config.toml
hidden_size = 192
d_shared_expert = 0
moe_layers = [2, 3, 4, 5, 6, 7, 8, 9, 10, 11]
router_score = "softmax"
vocab_size = 32768
norm_eps = 1e-06
max_steps = 4601
dataset = "wikipedia_en"
Below are experts of layer 3 (counted from 0) of a mixture-of-experts language model. Rows are named router (the router's row for the expert), down (a neuron's output weights, with its number) and show model dimensions 96-191. Each number is 500 + 40 x the weight over its row's rms, rounded and kept within 0 to 999. Numbers have three digits each.
After each expert's rows: a language model's description of what the expert responds to; "comes before" lists some tokens at least twice as common just after its tokens as in all text. This comes from a sample of Wikipedia text that the model never trained on. Tokens count by the router's weight.

# expert 43
router:481447532490430457531476494504488467543513486499511477554461475462556503502518478555475480462464501528458449491476504536470544486538566501534489508515571562540496520413507486502496542526469602483454564478504510468507463478492512483600463489576593492477406556467465473513540504523519495521
down0:470468454529496474473511518533529489538539540485463483559459562500533405488564458478515563514541444513543488545469503446517455554467529480492461543453530539530558557404477519525461504479490508545525550506523511466492486537562541482499534502436457454508481467509473468563524508458514466553
down1:499537471528522554479533510547558459504535493465451476486468467480505497437426516400507462455605522452451515500502465490501417560447485403430475533523502558566414489543432446523479475459521496486484489510497563414490469507517470519469453513528577574494522433526533497517397474537529499528
down2:475547498519589574567498480524451415519486475524477496500421454549419455432514536583488508427482547474505504493540515486561492468488517536512579519553486506525463505466511465517576534429460540433464531482479508576453426503526557447434425466502519522537532498461543499512530507505526502526
down3:491439468525520512503467485510587499582515530445468502436504462503546451495561562411501506427558469465512474494558574526543486548523507508505526492479487435492470482474432500484579429528455478530508565450438538502485480572504482492448506507511518529520471457551508490535521517498422427562
down4:480437496532474459442448588482487592447452523463520471470540410506511463544508473554509532571449486553534496493530514485489509520526508496510581499557502528540508425471515477513539564456531494503531518447428562498465564473444503476517483455479510526466517498543460470479477423500546445454
down5:583462530501557542513434497523522487436499455432524468467530429547457541516464528455489495467506446453533548467481527525419530566561566521388482530463496542537565516465547593478480512506509488469451490480513490442442498441559496579432527512483549534479467446526485443493553503539455498535
down6:550503556503472515527555546474468445508513528539394469455544567496516501478551518506552503498449538462489468470585567484567503492450491489480444430521497427545580599511510482501526540548494535505512519517443587528544517448529471526553540477525501482510410479506569576504504518532460548507
down7:461486554538478412538455480448536469475590452506436508534590518540523458512556522530516492507512573532508494508462507516545460525446491525514452515456509540527454534511518433540491450493478506512509396466525460543556464472506476509487504528530492507448516494478420519455500458504552436379
down8:565513492447436515462432446542526467397555450498503491456512469456566519507527482541417445581466534555471461466493495472504506484472514488476507548450533478456497477477582500482502438475505532571514476519538483475434520517483494505501527433506442495570549466505505430539521564459507436496
It responds to: Surnames and name-final pieces of people, places and institutions, such as Smith, Johnson, -ford, -ville, Andrews.
comes before: ",", " (", "'s", "\n", " and", " was"

# expert 10
router:449513494552517506564502494544533499435495567438533498516554433450490491562567530509492465523471443479519513472448465489483486483505433476513534558411511537469515519544511456534461558450506540500441479425525440496552450441474591448537476498413470521578523468478515454503491474408503547468
down0:529454410445538470538513545498525445440509470500378580531603461539453469506450458497556491528548556511566481517492506470423436431459521490426485534473451500495497565471575446498552500508564494533511532512543434602498505486459498524477435488492422498470479480550531474536494473481535504441
down1:490519520491496570504486451466516462493481546527555437611549425548518501462562503485455452526509471559600494532511515531563521464505503562467451464546510538578543508479515525528493537455542473551481503458540478516546544495533549542479506479482528492526501462524551494538483439448501482592
down2:453524489441448489480587468506461511515496462550484487400526534548507474507497526531498564490417460567519538504511499502479522528489484568521475531467513454515532536562446469458572416498534520500462443547459491583500496503556524418529518454472476422448474425523480500578532479454411491609
down3:574508538509424475520528513554468474513566459524537529451524487487546488536452516479464470476504470517473380459502517572446494582456514499482475524509540570482474519452535546460556472459456555490503501531530485512499514472498477558472499518554618495595465538394547524546551572465507510485
down4:496554534493631516518549537537437484503542569457573542555497515559456514543542477498476542475472560528501476498540488543525545514582564503434483470530441469506508487496487497492465452555485461527465453451572462584520456492513537459507511529461504420477550486508508479430508496558513453520
down5:537490503480514530511509510463486486471483474526495551437360498495479520458559467535471518549439469573448592465529485473547501507507410523467485468465465500480420492491510515525517522649514517515532513466466458473460485538579475454557530490458480502494496479505534544567492517534480466480
down6:513468469403417551547535528476486543515486423438479450534446467489532576495474427509526459537457525476550486513485463453524526517572553481458496484431503543493401567510454544568480505518510466540577451464497537488485518519502555478504497520489459541502416520464580471501544519533547436488
down7:489465507501531480527511564508510520534525563451548505423506487510523594479536465446466452428587476576506563533508465553469509469492519465527460489517496488479557489503478548526495543524486446519450404556525545493477472444501507474510471434539561491567619435512560578489520455497453604447
down8:480536525452485430572482512490539486492514500434525483459541509512522483466496466496483508514525457472447444546581456424507500454470527531502493412499434522525469494435533433615495567461453499468468566604549524478459536546510529505448477458518529533443458510395508500539489478516513590497
It responds to: Closing brackets ending table cells and units like km^{2}), plus and/or joining nouns or clauses in running prose.
comes before: " |", " and", " is", " |\n", " was", " –"

# expert 28
router:517439498475528442523515497553513484488547528455491498507510549418514528616577553545474452551460530561488483466515450452490535457443420503564525519522464514469518495540501442524403546529510560550518428476445529488533461546527512453513499513487487511507473468487476521520491522456510500541
down0:483482542470502487461548458543484496490449425488485521489587525462477572462511547477475465497506572429516533453472486543565539557553518490494469512463566525476489570447476536551512482478500559500477517497432483482473553545489536353507507414576505515487481493501535598443497562508505451490
down1:454468533533522462393422473505507478550500497476562565522549491462520490659512419514505503558562515525581523482546523501430496439474502576527524509519469486542519481498515544503471457561449472553499452440496470540524475533542497526463503502552447493480487450493577557570454601475584563526
down2:552477508488509505504438516483499459500521495441519514463443434486464489483542470495459472486447517479546534490428506561482518605442414544559479572465445436525567464541472544539499519524468521468505543603482542465514521485505542467523569557508523474519493490523421490540448502459557544512
down3:527482514503527440517513553381445496457504467460527533479545512486525514508518491514558515447470477528564510518525490481424426529516467510483451450470524475530466494496508501463499533452467532524549574491495543544440523515474487477510512516543487443453511583506472521421537545469573538436
down4:493507522474491518482468515503481498521493511498480520511469561495529481455437494491510450509428464485507439542554472511522485480462453528479533536441448476523484550496446511462478464469464496448487475568502509523537530521539467508562541500503550417570515502514467507516510505473495508554
down5:564516445537503512513458496442520547462565589489453464492510476514515412527546498582475524471516522511610463500512512536538424561424523507559494513481498538495557497462531570515431453526507523496466504450521542537465448439523439538493504514444497513426494490461479442524567420520485479517
down6:540483481498471391536500508497473498445543503455553523511534452504425540428468530473603530476540455567532495565434478389478504522459468477495513509523504524498503476432454511453539506573516470438527528521518519453477436523473531548547477489433483496494461459485528525495478488448554549529
down7:486495499516534510516426471509544491461464562450476534509475471543416585499499500448475602561490515440510520541460555547513498569497545604554498523447502559444504504569506521492523475468519525512482521507554589533517462540462524525486509486503462507581445541463469434552387498513526538431
down8:498486482476548472572515473510548518488503501485476482462560562471436488469492557524443529537588419506506532577568500551521478480518484522496533452498464444553497494470580523537461522539422541456506390501524531494500451433546481466560504537534475496497456495462485546551483459504505497497
It responds to: Conjunctions, relative pronouns and prepositions starting a clause or phrase after a verb: and, with, by, which, when, until, from.
comes before: " the", " a", " he", " his", " it", " they"

# expert 38
router:501472479527493493521480381523542522492471513483524483534499473459494495436510492518445453483478601432542472484575528517480560487538503572511490530428529478518444540475521593494544472552525521429461518509552533540544418496433524465561537441527502439471451494459500512496528495528577491474
down0:505548570521575520466508452503531417523476570482421560559561519539490475495518505491500520516481523525529508528496485552501524553549519538488451483456496551515472485540569480519513552574545534599433542536503483579438507483487518531540518524523471426515465496436567525566476554454478477538
down1:543414582593472527557519523465513475560491494527535497493485484532512473465573402462465498477547511554466515487400469500455514565466445558482514493521498543500493496511576493523440478468481470487468482501497470541507488504468521498437520464534489517414512519459552410544484533491526523458
down2:509360556451520450454435533511495495522519482545477464580516512546493450541482488485513537556557530475532499488442495492489449462518462519541483486412496536454567524428481507568447524495446467554550458545575458483515530458501471489503449540464492466491522487547550530575519450506543539406
down3:508519482535514513519454524480496493541557504470503448412437519509440527523524506526552509538493514523521522545471522457467531508532438413487477452529429479564529468463443466525508503529511506491502511504451479581472528482470600458514478503483516500600543431530557578528523537467532501569
down4:461501524500552517497539488457496505446578414467483499546477512461533497479566469394495545571539436461519523513539504501449576544415501468552512491444434491579509505505590547449580501506442486511410509538475473527527484485517514478509559556502557506483547539603516509448499480489521467563
down5:471536509491553472523455539496463531499473518458544519430461456537508433433488508538477541495484504535529501495558468495442490459502406473497627590475507520471456511546490510443462534407494488408556547477513506500481446487515500467509469485497501503463567535512422505492517519516468586516
down6:528439585448507487531524428431492459488487459529550508481467463523479533478462459543457471537469477484477529522544525509462450533483550544502531512492479561551417587414474498489535536509481574452582477499469516481418508431538589539469473486517439518536506451535497446485502490474400431491
down7:554512503507610490549451494495484536445453535463523547424505486476500521487496457458500497449578531606461545520505485531516564525520485479541482556575513454509605488524492532520498423501530510526458443515480454566555443557487491543435482487409479450522494525489559552462491450536482515464
down8:551549554511460555529532475451462549525514437499495509482421462479502496520482537458458438491485551411434427505550379445506471513467483537528516512465411499509575480477467515469533456475501553495567523470475533464490526560512546458581531499430551480486450460491480467522540567446459532512
It responds to: Street, Avenue, Hill, River, Park, Hall ending place names, plus inner pieces of capitalised words after an initial letter: B-rack-ets, G-aird-och.
comes before: ",", "\n", " (", "'s", "a", " is"

# expert 3
router:579512552514457533432513480466445480546521534496501524425571506506477533599511536592471525456439558462524477488558504549484536514489446464478536531542455542480533454583533542494549539540546538494490468523474573535492448530493490450448510506452529443471525446494411610477504518458514512467
down0:487460551562461470444525523527499526484475565509456508551491524418471523545485496495469508507530528537478515454485460567551516513485527477543513539505476471514551502465462481602452472513529480578428517566506501465535483496473476524471504493525541556505538505488538450566521588463486533542
down1:509519488434469502462474520516508500475453516518504553488512460516494516556542511480491550481514504486549418493509481566512536491538490516506591486560541556550474493408529511587476502467479542588466477488499548576511451477507437563511473520457558552555554474530477472505484519492492459519
down2:522475482448469538467516487467504507511492540513534486541503518503484565550540477490524522442467520496471573430526465503479493473517536382545504495491457521517504476514497453549478410459472472409525538455477434475578540446511530532469452486439481413580395445500499505431526529457537539578
down3:546389463463604523457555479480573541526456504522424415443461444474457431519520475547543468480513437524462511493414530489515522539556450499478467520500491468541497509464551488422474468457517456508499412443512541533506544479539545462532469429500508519531514459580538504515531588499556506447
down4:499462470515515519511531515474536479532527500462435478467456486520514488563464521464542513554410485454434495545509510448469533525543506513495502534457487411446514493556512461520534497476545448524502450475483498478528472494517548470485516510466476450478487569446474522477522477464436569540
down5:541486445540494457558598519453466480507488476510498574459493536542480569524522455489443489500531539490526468462423503486481526532469520481475484494478527514428444470476501521515444522558524540485558542521498533500494454502442490480422562501519506481518519491482491516407551523506574471474
down6:447343458495453519576519458555465506520526417495512498540492517532533492573507533451526486453428510468565483515515420486496528543482543474512501488537534474523506467526449474483546485536480496539446502574489507447531528435522471510530508473534488460423536588572529465417490519466517492566
down7:522512470502427547524488511487544483486563525536483569410485376486523479501507608473547526530544474531448403561510510462438455478510588589516507493542578483465496542530502499521559498528471516491419436476494549459567484431500491463500553498528481504512506543471478466463499415436402516455
down8:532462511482470452486559492477486545487549515528533539444445458495460474470512548525508516481541512531482542482499536597538448497477519533490498494383497531538554432473509536375501472543494471556538523495466491466472503484471468456517484540499522446546542517422526566518582480467563478555
It responds to: Place and time prepositions after verbs or commas, such as in 1971, on Sunday, at the Cross, within, along.
comes before: " the", " ", " a", " his", " their", " this"

# expert 14
router:509453476498540497573545512477539613463482531487508429552526471496498456464509443442468537508464500488501546550510516554542520494446505488428468498524513462549439517512566490545484571563497544473509515458464439579529447518476557535455466483494442481522527468456475594490586506545476508464
down0:486520474499523428479428416569564563475573521529512516461470503564496455446514458462516492508463510463471498491447524552479603451539495485485549508505480465471507561525515481511554415459503517518481383514556552530503549492486446510581528534488510518545439499485458470461455511512502490472
down1:543435468489438445535464432528487498517425561576512528523520502418521574506496552524508496506512484456450498508575516499456515469513540505479491441499524584560536502527538503509489569441514459521499607470528492480478536482482496489430574478503522454543520481530544602561439555449569470482
down2:516467501512520507521504487453438472477501513461479482489475548497445502416533505524422476556473469544477470499494532490475554496520519425524398584457513495457455492477423412458484526520479519505504517509505478494453484455520495563516512486538479440555548564494465528469462499456493503470
down3:522518450429512400494475482459466503501488569494457523502497525492530458495470522602571501381512485508476488468482544521482614558490465579555454580474531525477491469494422492514523519475384471538467597491508486424498493551440490511484548492515521546540524535539551552526437504537498501559
down4:522473480491481523469492533449466470519511484521516500560507508521512498482531521461509502445507483518424499510534532491492451498459482448523446595495435451525559561493545495506512562548511535484450476412458560494403499459481484447466452483500504569503472404489434538479493461455579554471
down5:538577527511510471515508495561523450527509524551494502586472502504491532468438520565487441498500498480461592503510565466505507498493483579484473457487484550488537516493448494473543555440543471535541491531417514570425508508558549509433514546469490535471440583493546489448507489444503463502
down6:530532498519499532544435519464463480541471466476426453552511499522465559599511522530416502544576518422513519519530431552496466496540518509488577504518486592467552480457485511543499475503540522580522532400526520466480531504480501568451458472484563482530430473501528447507542478561563529538
down7:427520446420459489540545465449446535478584455515510511507533493440411541543508442465600555475491573464497395479541504420564474507530497491535511582479522444572528474518522504491519510493498484457489475501536428571474513470450478437464442503507491512506516491483485505522513445505484473541
down8:489439477523515534467500462435536495513564423512455487532478469497518543476477466479538495472621440468488576503405506484482482533585571453417436547418528425408499535499548506506458446505490458493535474581526507479404503472502531531509468499527498548485551537508533541499558559533521454381
It responds to: Common nouns and adjectives right after in, of, and, with, often in set phrases: in case of, in general, in addition, data collection.
comes before: ",", " of", " and", "ing", ")\n", "\n"

# expert 27
router:504450517526534512592484441446506504436588538440518468561543485489460524391447464556421516505520475471532464515562441523540446487434566518467523507545513546490469432572533476533503463525596494440527517427504482514516446539506530582502494481498443505534544464487524506550527474541570462533
down0:485520568581487464421491525476444550503561506546484542485489503514529523448384546532513505519520537468489506441427491508536499436476496499507461556506476528478549491487532526466513499442498490510552549461483441532507579489574549483514545537613503455521491491507483474535569491492533506522
down1:486520504504463515520569493536515465531555498520465570535513524503490537514510453450495496460481475500537489542492494450520430509531489526503498498511560510468506450448516521440483538522530393442579430533536486588588495492511539463481524533530496563492480447494544481441529461556534483471
down2:483500464468537511496507483494450503457489483482404452460503551513578515487456480450431594479521505491615450524477466528485511453441459490548518516563490528440526525517545497519546449470494470422468500554549454575535549515381523563472506474525433463567479471532521408532523499518488515480
down3:494570552486490506473531459476579515491413504485554485546495506470466553485575422553547520454420473517458492510470516483435501521483537436507489491553494500464496505481505422537430459568558469493517454500433489434481497490606523490482557482420556505468533428459465493470495494530453453580
down4:462510552455530464480433467467532515365433470495451432464434511558441474475452501501491390578497530498494452558461527492489484406518470475496503484496428486495516507532469495567504563506493467504519506472501532484510527491428490586462520444513480543484496488544561472555496471568515539500
down5:501489530609503536518574538458502537549534489504510529485487530522538499451555599515514429474478491493478446427564521539501498485556531497530408526545444489475455475483586440536424470521466447493474406444509472532519463505511445523449493454561489481428512534489501547441544603477524532535
down6:471525410460532534635453548480480517479547559515520536529525446474500479414460485501487619483469507510475508519476483444480482550573538511505442461502502460456566481478433502547502494470483576504519502566519524547498418562484554567534519550422522528522444491506525519474530528415541523532
down7:540520482543512502531444600470526437558481507518611551477571559528450524511508558484501472542505512483511544541476500497523448524487503533459601544481482524520481448475489486446524541501509572551489467563514439492534502508440607491484427516451487567505445500442514524497517452515566538454
down8:549549522492431456497468434522492519539522494504434474494534538461462585517519517561498462524498463543503447522496571494516533523526476532537497519558531467448518491506522473527478517471571484510450490476435474546585571522496461436567570518456453489582532414506559504542487473503482481585
It responds to: Label words in infoboxes, list fields and table headers, such as Title:, Location, Date, Genus, Preceded by, Team, Total.
comes before: ":", " |", " |\n", "\n", " by", " ==\n"

# expert 62
router:530484509506499558526470474463525530507496439440534474541520503472512492519480508475590482549489459524576442438530485473554535508522500603462486505498541460465512488471505508521431531497460559512488463503495479568490573448545481517489492498483477467531505440502496481498549488538491553502
down0:534444546498487492476437461455555560431551444489496476498512499519590544596464514498471483476501461451491547476485516451471474503578437495475468450447433545515479565540578521475518497498408482460566471500583521483550543516498499501479549539470465526408538495513525575504475484542465549494
down1:560484592541551514496519539468460528522608515535545531496397427572489518499570502461505435460451507485494479579445495518565548528520472488490467449456457524506395466610425498518541494467544479485447528476483504511444469440498488510523539503458532456490491505452496485507478522513475471466
down2:499472539478531536480504577462542585459463521474475467546488465502535428512507523490489460536465557483422470529539550587493502432505466456503477541455518516485570488515461537457462543471452482440450464518525517468500494529490435568458533499468488430499488460445588516525555451536511517504
down3:543440514496504482492563448507469453464510515513546530485495500517520488490511495544523519517456482425454480525452498423451488474508535507481497553513498540513470557540587423503528445600528426557497504529390524515498466547524510446432526504574511510493459491547504514542497497486531457542
down4:500430467547461556508544518468478527473516547462496570557475517494576451496461508524495456496559546513460497541516545503439455492476522552449526532486462509569534487487499516508483543508521502492457553443471487491488509513424445548551507502529473549421390571499480477532458501560485522512
down5:510435517476474462526500547470498485558481549494501477549548461518488484515489464512499480525535496506481507490491549439596502533484515489480589425482524492561577457524452540529429491395533513421463488543504513500546571475493429494525571547494554505413505464500527476509482487522511517515
down6:482528491445483472491486532524549498426558481435491589499520494461438422480479412467512523478566560478528532565502447555485495627550554464421543504451577521506476457479504553511507551482471535430498488434521470545448504518489497518480536458497569516481594501489498591492489533516461571502
down7:483527479452470464477502536501531548459477407433562574547539493527530532463528511501423540453535518468550479554462473444474517545528475534567507578463528571567564539425475471515453500453488529545518466495400529514492504490596471567525470532537537457512568502510506512531500523525531505497
down8:495516483497466511504449449443513410566498539458481568591546582417489560569520465466568532543443481441468557394506460474511501529453488448509521489472497455541541508534514465522458456525529549474467486535531464573499473465487482496526530445505450472488477560479548569483514476414527510491
It responds to: Nouns and adjectives after the/a/his naming organizations and social groups: government, military, police, city, party, -year contract.
comes before: " of", ",", ".", " in", " and", " was"

# expert 51
router:483553497539466527455566504461575514489545528542506504503492521476522471371388566465513484510415524461501474412421451491507519549462526482478506479480420421466482429444509562482484514393491449468453529452467544493474518530453571513418471506477452506507517488487465460396475477502476487562
down0:516500480555578563547466462537530466515524485448490568422468489509518527496466593482532500461514588483545593485564464480505508491459452532457498503550436466486585449381516500537454443482519507499500606505524532541540473529507515488476527518514489509561573464446390514503492496571493503477
down1:507499447489509504459479518535551464512492492522501534527491494499496474458483451485523470523470475464448505482502438523544429496509458500503481448443496467580561463473472433501508486488472538596459527534479537424484458538510494468486514508519535450470449524561508500521528501503534564511
down2:562460479495493482477526467510507395498502438533450513493556371449468470454463530530516515397514534508453540490502465421530479569469512519524433453482477507545577544510524436582474531536470511498461453466532485476492551483461477478554539556484484531508505571509476492495502447468557503524
down3:513433534471436494508519514485469511459512493419531538558487514527559452542492492490542497489501492523519547499565553463464554550538513519519530449489511420490491476498470536538557505448375529499519488447497535525535487491561502466576482488453455548496529464534498508442532493537525440494
down4:546515528466461471465491553539441479537489506511484498398491481500427537526506488499538509503435572534523540509538481509524507471422461497491491529484470548505502520486578423445575505485471495540428535525495495520492550499475585466491574515490446461486452541516584519454470581480462468525
down5:587393476487504438493407551480593498508564550491505514470455442484430471521488497523587503492504456471467518505495553548546477553452466559511442528520423550452432519487504526585565494535421521527516488482466535549564560538475510531469494518509487473525527519481438516465498446494498543508
down6:495414606479511494456468569430489523472586551521552513482506492522486459512570456494442482447455537516583484522561441535459469515499472505481519473569525488495487445508594540521397414493454516532444409452459531471528516481534455493506547488494405469502539509569540446506482519513484544470
down7:529470521453514500476449463494478499529522587514455545538534510486465512420489574554467465577574505526498501518486456484550522527504423540483553547583411416470570474460503499548454510499489518489524482540451447567502480462511502549431469566455422524424483461529469502521541490490530504533
down8:465579549576515519463523551447546378512488483503543547484533498556542480450551446510555491483519478488500487513458557490547555534464529522481518518444547481515458442465535546532531516421496474515492401439554498499496509507484530555561427430490530401512489429491513498482490535517388526474
It responds to: Century parts of years such as 201, 198, 177 before the final digit, and closing == marks that end section headings.
comes before: "0", "5", "7", "9", "4", "6"

# expert 46
router:451501543520485507487461511458538513543557560469494427510578509499502434502550535557514483574478562517511480512475480583469491472470522476465532517460421503561458407420541527564492491511455516535435473474472582502545501510425507390540468473465519482517504497509453512476483444537519493473
down0:519480561545484530485544522539493530476449494468552502479504410527457488480473507468467477462469468533482512482490427496480553460482480487533490478518545503551486586591522500514563531514455480441410555478497530464486495516555510563492493511464509473557445544513533499463405501494513522507
down1:524444556450511499431468468446450523515500527505497489509504483511535506496515513431497510555449548549480545411506497507486536536492506511497437477477470430457497484473498441566445576479502502446465463481470481543573432422463552490522490507539495544413470474475459458527485494546488447499
down2:514505496535607481526519509501532417519487553446504583474557487495491386444524466507474490527481500427466533521529454521481463440517439486518498487501496468504539529511540501499467515498500514420474478486528445477510493478547550461484550502490461492401499458526578498509542520485557514557
down3:501549529493520508503545524510474549530453572557458478451523540518539488514518486551520482545443471526506463468470510505583427472421520464473519577491525515469511478497519467464485489509568513479493571505494510591488459613514557492544469501553432431520497507504476497517498503544566544577
down4:497499552482553440542471505469580532451487488539490537541506568543531498498501575522507521475523417513478472513493468480519491467509451443505382543490501524537497527538521483510508500481439510495483528575520534491465468536444453452516530620582485511488502535527451463510527451524542547495
down5:512464488537527499408534508450452448550512475501461482534444443562542543503531489496526472422526528528535467477496545545527512515498531535499511450483482446589511558454462455551408477534477505452468495497505584508474442504506476502500509476513578467455525461556563548455496493516482497437
down6:492453525443526500506518489530524523406497519513464482498479505500446514543527480604463550421555396601520515469507496542509466522583521500363490464458484494500472516491476458522467531549476522489501530454489484529509570492574500450569482577569505550525477556442491496463473520526487443456
down7:479538466527553540513506573506489539478500473456502496540487482539518482461519537599479502473498469488451493515502490542466476477477544528584539476565522467499584473490524459508511523501468437531505496459533482500444507452489442511496449430576442492471554564493426555516472516487513477500
down8:452507529522460523484527494508497535526505420422440507550498448475534532546402521626458481458525464480441460490502525479552497501576515475491491514484450484439515532478463462496465492563525513568520524542527493566467520459559501472524526511551499508505433518448458531487504518477445486416
It responds to: Countries and major place names ending an address or location phrase, often after a comma: Hungary, Belgium, United Kingdom, University.
comes before: ",", "\n", ".", ".\n\n", " and", " States"

# expert 30
router:477471543522471577537438455509570456480480492500526491511482483477471438450511446434485496467488433479490482489539479470552543427422489538387474524503503463514494465578518440554467540499503537514497487487484496526526576498492471547474510457507458455521495402458497488519574569556465542396
down0:479481482464578493527498490555513523535484518513452472490550555446470516534491529494549499420525523508514469459520450473500430493535510544455473493544546539492429545564512440536477500548562475454470528499512476583516531539449561547511540384495467516428526516499536558487502520587483510552
down1:499577513562434517462508516520472478468559446498565519490541507496501491526545501510544477537549515513516485450589508441528457510470509409445456508457535478478515527474507471478499496520487473519532520517552496502500500493463556559535495520526560496638484502579507580476530451543476512462
down2:492420477516461512568455500438525501558549440534569515540586487472558521481571473448448477542513511460482445556530492490454581490556518553489405494449501500489433440534501505510497533514487497565551513493477502503458513506518442503498570383489463532482492461497502458445486581491540512473
down3:439498491550515503521574537520454519503511520510497462546470521447479457456490483555554517447544486536519509433526565493491460454556511413494499571476522476520580494557430463594489448514502564539443456431507494495506525498538527446461430501583519490532499503443501484598513503514568486476
down4:466544562490443517481537549477460501518447473521491441473508557466552501510524549518482418493568540503533484501464520461541548504505607523497445476538477471474512487460451515452511514558517514497449553542495449477535543456379479527511599513491460542472546472461531478496498475458523445458
down5:474447478529448526541446502480522526551532496425455538522523589540484501493503413484546481425486520569483473563434495487505474515475515539429512400449552526520411629441466484497461505462551400470603556465543498490547496470505514446460542476512565495524482454497499516545502485497496507482
down6:581392435514523573559555529425503428524479506432417504510487443425506483495479535502532466512551436481489440563450503494536504510516519504529554551480513559531461474485526489556515448442516526567521538532466514497523436498507495476554479462512472495521501503487474493526501494541467529556
down7:565509540488561594554461490515495559420459489420586500504564516526492457493519531486527559466461500482501501555411559474547465477517558515471582456497471551536475500520508503496501473496570519518500476469528501550507505429425496493459530424529509498486444441500583516504490504539460525519
down8:504532519468420456454516464470535536458536473469455572503487517477478521499506520531560517523505493457511491534514482436536508574468465495477499533518467534469438493485485485544462527458514479579549488540494453575476503552596478469471481460454470501512536465519470465530525601532500497574
It responds to: General nouns right after "a" or "the", often followed by "of", such as form, position, manner, role, matter, situation.
comes before: " of", " in", ",", " was", ".", " to"

# expert 36
router:522478465516477522517501475506478476510556535486454455584499545456554520525497470469515560445500531462482441525451390569504485406463497442512530512502529567533475534541548482546461527559459461449535469551426492470491524481437576453401417442520468556544561462477508571530512521496596500550
down0:468535549451496431511507508479466521505546530548537519563543598519507517409483438571552550547533459498536569514505542465469426453426465473463537483513482476552515434464505541389517545455462524478514550567488510429572484450474590504476488399469542500534482509546589543494494473532505475573
down1:512563509537533513544472429474486553493466467542495512467427495458560595522513533516502453401462444489530452462485592504519505518440568503531535497586593554494531491458511482485464529439442459545531481463542432564479531551505451489457499473531428494491527494448478453500518520447513531408
down2:479483534472587463476459436457544515538510523515530516518456537523514590523443492490506527488497624521512512483562494474450469378521548515504466494520502469561480444529516573528482444503503523518494567496528531509430517395485485427436489462530469459446485453490515527485486533509580517508
down3:518451480476556552521499490500482431504543526484532518467549523478525471472638544501505466522554458438576493457524484490484524467499535457476511565495481509452548500478534520521546496483482479426470480427528496465512459470491546498511516492478409443572486504480515507533459533440500538587
down4:498467490427561545542440540518548528505463460474620478607444429471548505447473427446545432516458584501537554523509568551527488490552517454484499513536530491534542464501439495447480456567530440485538397497590545442423447518502494490499511491549453528487528514569467546488496476519506492510
down5:518499467446496536441507521524486460541479525524470477643574505480503503500549509508398503564545488503466477562460468460507492499531485525486494518526504473486492467506485528431506428495484544488467432428593456527456467527543533427495475556513494511464550507566502480461517441522436510473
down6:450457445523526491508545558460544504447516558504461480511466459506460501461508472495464546455548461466521473466572491516502452448503439502490377498542452575503505517528477495565489552459485495537476535513496473482557487467536555460507475418511543508485516522544544459508475553401500396518
down7:424545501499522557566488542593523564520459520558501573449518421496476458523446463476545505437502443509542472487569481474599515515459541493588482530476547558504490532519484519550501475489527471484524478513513440488475506480469488525498444492481454508531510421483448450522526465505510542514
down8:517498549462577500532529435558475442511515516452494429543503412509460499413372532486457505510457526514488511475435488548435558537487445473586501559591430439529452483559529535514498532514480567531471482527464515536473550503441417481477460514531532511537451516535507442553474501529489452455
It responds to: Prepositions and articles in sports career prose, especially "from" in "two goals from 10 appearances", plus "as", "at" and "the".
comes before: " ", " the", " a", " season", " two", " player"